{"d_shared_expert": 0, "balance_bias": false, "init_std_router": 0.0374, "n_kv_head": 2, "norm": "rmsnorm", "norm_place": "pre", "norm_eps": 1e-05, "tie_embeddings": false, "init_std_o": 0.0, "z_loss": 1e-05}
Below are experts of layer 5 (counted from 0) of a mixture-of-experts language model. Rows are named router (the router's row for the expert) and show model dimensions 64-127. Each number is 128 + 24 x the weight over its row's rms, rounded and kept within 0 to 255. Numbers have three digits each.
After each expert's rows: a language model's description of what the expert responds to. This comes from a sample of Wikipedia text that the model never trained on.

# expert 9
router:107172099133131181137122095139128146070155116137096117154113103153133103154126154103125143136127122144142148161180116157128109141146108135190143134154112127114088105151108143140159120107151125
Description: Nationality and institution adjectives. Capitalized nationality or institutional modifiers like American, National, Democratic, Chinese, plus field labels like Family:, Genus: in taxonomy infobox lists.

# expert 10
router:152077142130156144133133115134111117171098146145096120151165132138152160125144093108136120135159161123112087122097126140142146145130126149102080112154111117104146100070121130132136152123134133
Description: Table numbers, syllable ol. Digits and percentages inside sports and stats tables between pipes, plus word pieces like ol, Pos, Pts, Gil (Revolving, Mongolian).

# expert 0
router:101195156135157105125143109106076153147140126114107160107109123102133133145167150160136094176160151138147108128114104149122132150159159156105089125126117142145146099118164111111139111156167165
Description: Table header word starts. Opening pieces of capitalized words in tables and lists, especially award, election and sports tables, and after pipes: Gu(ild), Ball(park), Academy.

# expert 58
router:156104128086109154130131169142151146093146103083131125111149129135119115130142114132103130115117093098138159135096128115136146109093166170126170165141105145183142130092115112143086128137101179
Description: Clause connectives. Subordinators, modals and clause-linking words in argumentative prose: that, which, when, where, would, could, because, even though, to.

# expert 46
router:147132112123112145123137147123187111081112100104128129134143084130144168156159127134118128113107111102120154121166084153136133121163184091148167127155130134172138140114188129127135112102091110
Description: Prepositions. Prepositions, mostly of, then to, for, by, in, with, after nouns or participles, as in Coat of arms, member of, controlled by.

# expert 50
router:154141113128159144116119170167118130105127157127137117121096120106136113177108128084141113102129135109132136105109160128121130118143121118138136144119079132112126141140083156123123141086074142
Description: The after prepositions. The word the, and determiners like this, that, same, both, each, right after prepositions such as of, in, to.

# expert 12
router:167138123101102165101129097136119130142124117152134110128114113141135145138108115101171095145140108138101167116139107134103117167150111138183141138097101157145125097110131168134139101106086125
Description: Adjectives and numerals. Adjectives and number words after articles or possessives, such as new, local, critical, first, two, plus suffixes like -ical, -ial.

# expert 2
router:153122104104141151112090136163159100119121120132147151149128129122099132152097102102142091106141106124132097119159116101062132120118092095139164107105098121153111163099117144115153104130129117
Description: Articles after copulas. Articles and determiners like the, a, an, this opening a noun phrase, often after is, as, of in definitions.

# expert 33
router:133103147136182125074119124119115114112161135100095107119087116124116134124115171121108084155107112163132064132137114076157154138134139100099159129125111114116083075110117141158158089134128138
Description: Table cell separators. Pipe characters dividing cells in wiki tables, especially election results, discographies and sports tables, plus semicolons in lists.

# expert 35
router:125136142099085161103161171157196129140164126124116139151100077142119102114181154106135101135117135130128137142156137151100137096111104117111125127143119135153107155096085134143103163099122180
Description: Commas. Commas after names, places and numbers in running prose, often before and or which, such as In 1985, or 1,435.

# expert 62
router:086105119083131160082112124174145111148141159114120056135149137129130142111084126143139130138067170127113134142107107164144143126143150119095131117127147160111133115112108164124129194110101145
Description: Headings and table separators. Section heading markers == and === after paragraph breaks, table cell separators |, and some prepositions like in, on.

# expert 39
router:178119123156107134122113142130138163099120123127110101123109157120130099099141127145136070120149102126131119114118098115154170113135173118086176138087124156148138145124173135101104149103102170
Description: Coordinating conjunctions. Conjunctions and linking words joining names or clauses, mainly and, also or, &, but, as, who, it, e.g. Sui and Tang.

# expert 48
router:148116095175127130098120167121125127096164116139133119142109100126140170108124136122158132135083155126146090142116096120135107129123081088170088147131163137152119126151157166122157127147142107
Description: F pieces and result verbs. F/f word pieces (Frankfurt, semi-final, Fangio) and prepositions or verbs in sports bios: with, by, won, received, against.

# expert 14
router:110173124093128115148159082163112102117091136107124123133141146144118126137105162144131128114092111180080100148126142166095141156104131090151088117130108114148107096146145144141124119113102122
Description: Possessives and verb-derived words. Possessive words like his, her, their, 's, plus verb forms and endings such as built, moved, -ing, operating.

# expert 27
router:114103140120135149150104110129141117089147136174138112120106139136122084117171116090125135130120093116145146176134165167160155101127148133098104154144127107126156125117100110130149154105171106
Description: Personal and place names. First names and name endings of people and places, such as George, James, Thomas, -ton, -son, York, Denver, Providence.

# expert 23
router:082102133111140089153127151113168112101152146140121127140140089125115080110140104128105145136112098109122132179144068102117126097111106122139171109163138082123116170126090112118122084100159144
Description: Colons and periods. Colons after field labels in infoboxes, plus decimal points and full stops, such as Website:, Local time:, 11.8.

# expert 47
router:161093168149142118099140111118133104111113138162094147121082116134124118120179143081111155134118092130136161142154143141128098100118171139127112080142130134108144095139111105092143155124118123
Description: Foreign name endings. Final pieces of Slavic, South Asian and Latin names, such as -ović, -ová, -ski, -ec, -osa.

# expert 24
router:139112169112093119144121146142114107136104122099121118120126100119072145120119111146117146161079140117099117104141114145136145097122173135109141168118122138184096128095097106133103172114083081
Description: Prepositions. Prepositions, mostly in, plus on, at, from, of, into, during, through, often sentence-initial or after located or part.

# expert 11
router:153129107172114126119160112137109129109084166125158123126118095138149132122142132145143145133169125155113146154155124141098155148117099109092156098099111148115129149138123129161152142100170157
Description: Line-start list markers. Hyphen bullets, pipes and bullets at the start of a line in infobox lists and tables, such as - Country:, | 1995.

# expert 36
router:165120141095131129097161118118140110090108137086144122124117131127153167132123183091142159124108117109082149151105105139109152107087145097111118174111110175137129155125165111126146150108108115
Description: Verbs and participles. Past-tense verbs, participles and -ing forms in narrative biography, such as began, announced, held, taught, encouraged, writing.

# expert 26
router:131120134142117116155127168158152152120135094100113166100154155161087177116163153111128088108141131143127113134078126185102135113115114092116137115110142148131089148110109108117122123175137105
Description: Copulas and auxiliaries. Forms of be and have and similar linking words right after a subject, such as is, was, were, been, as, can be.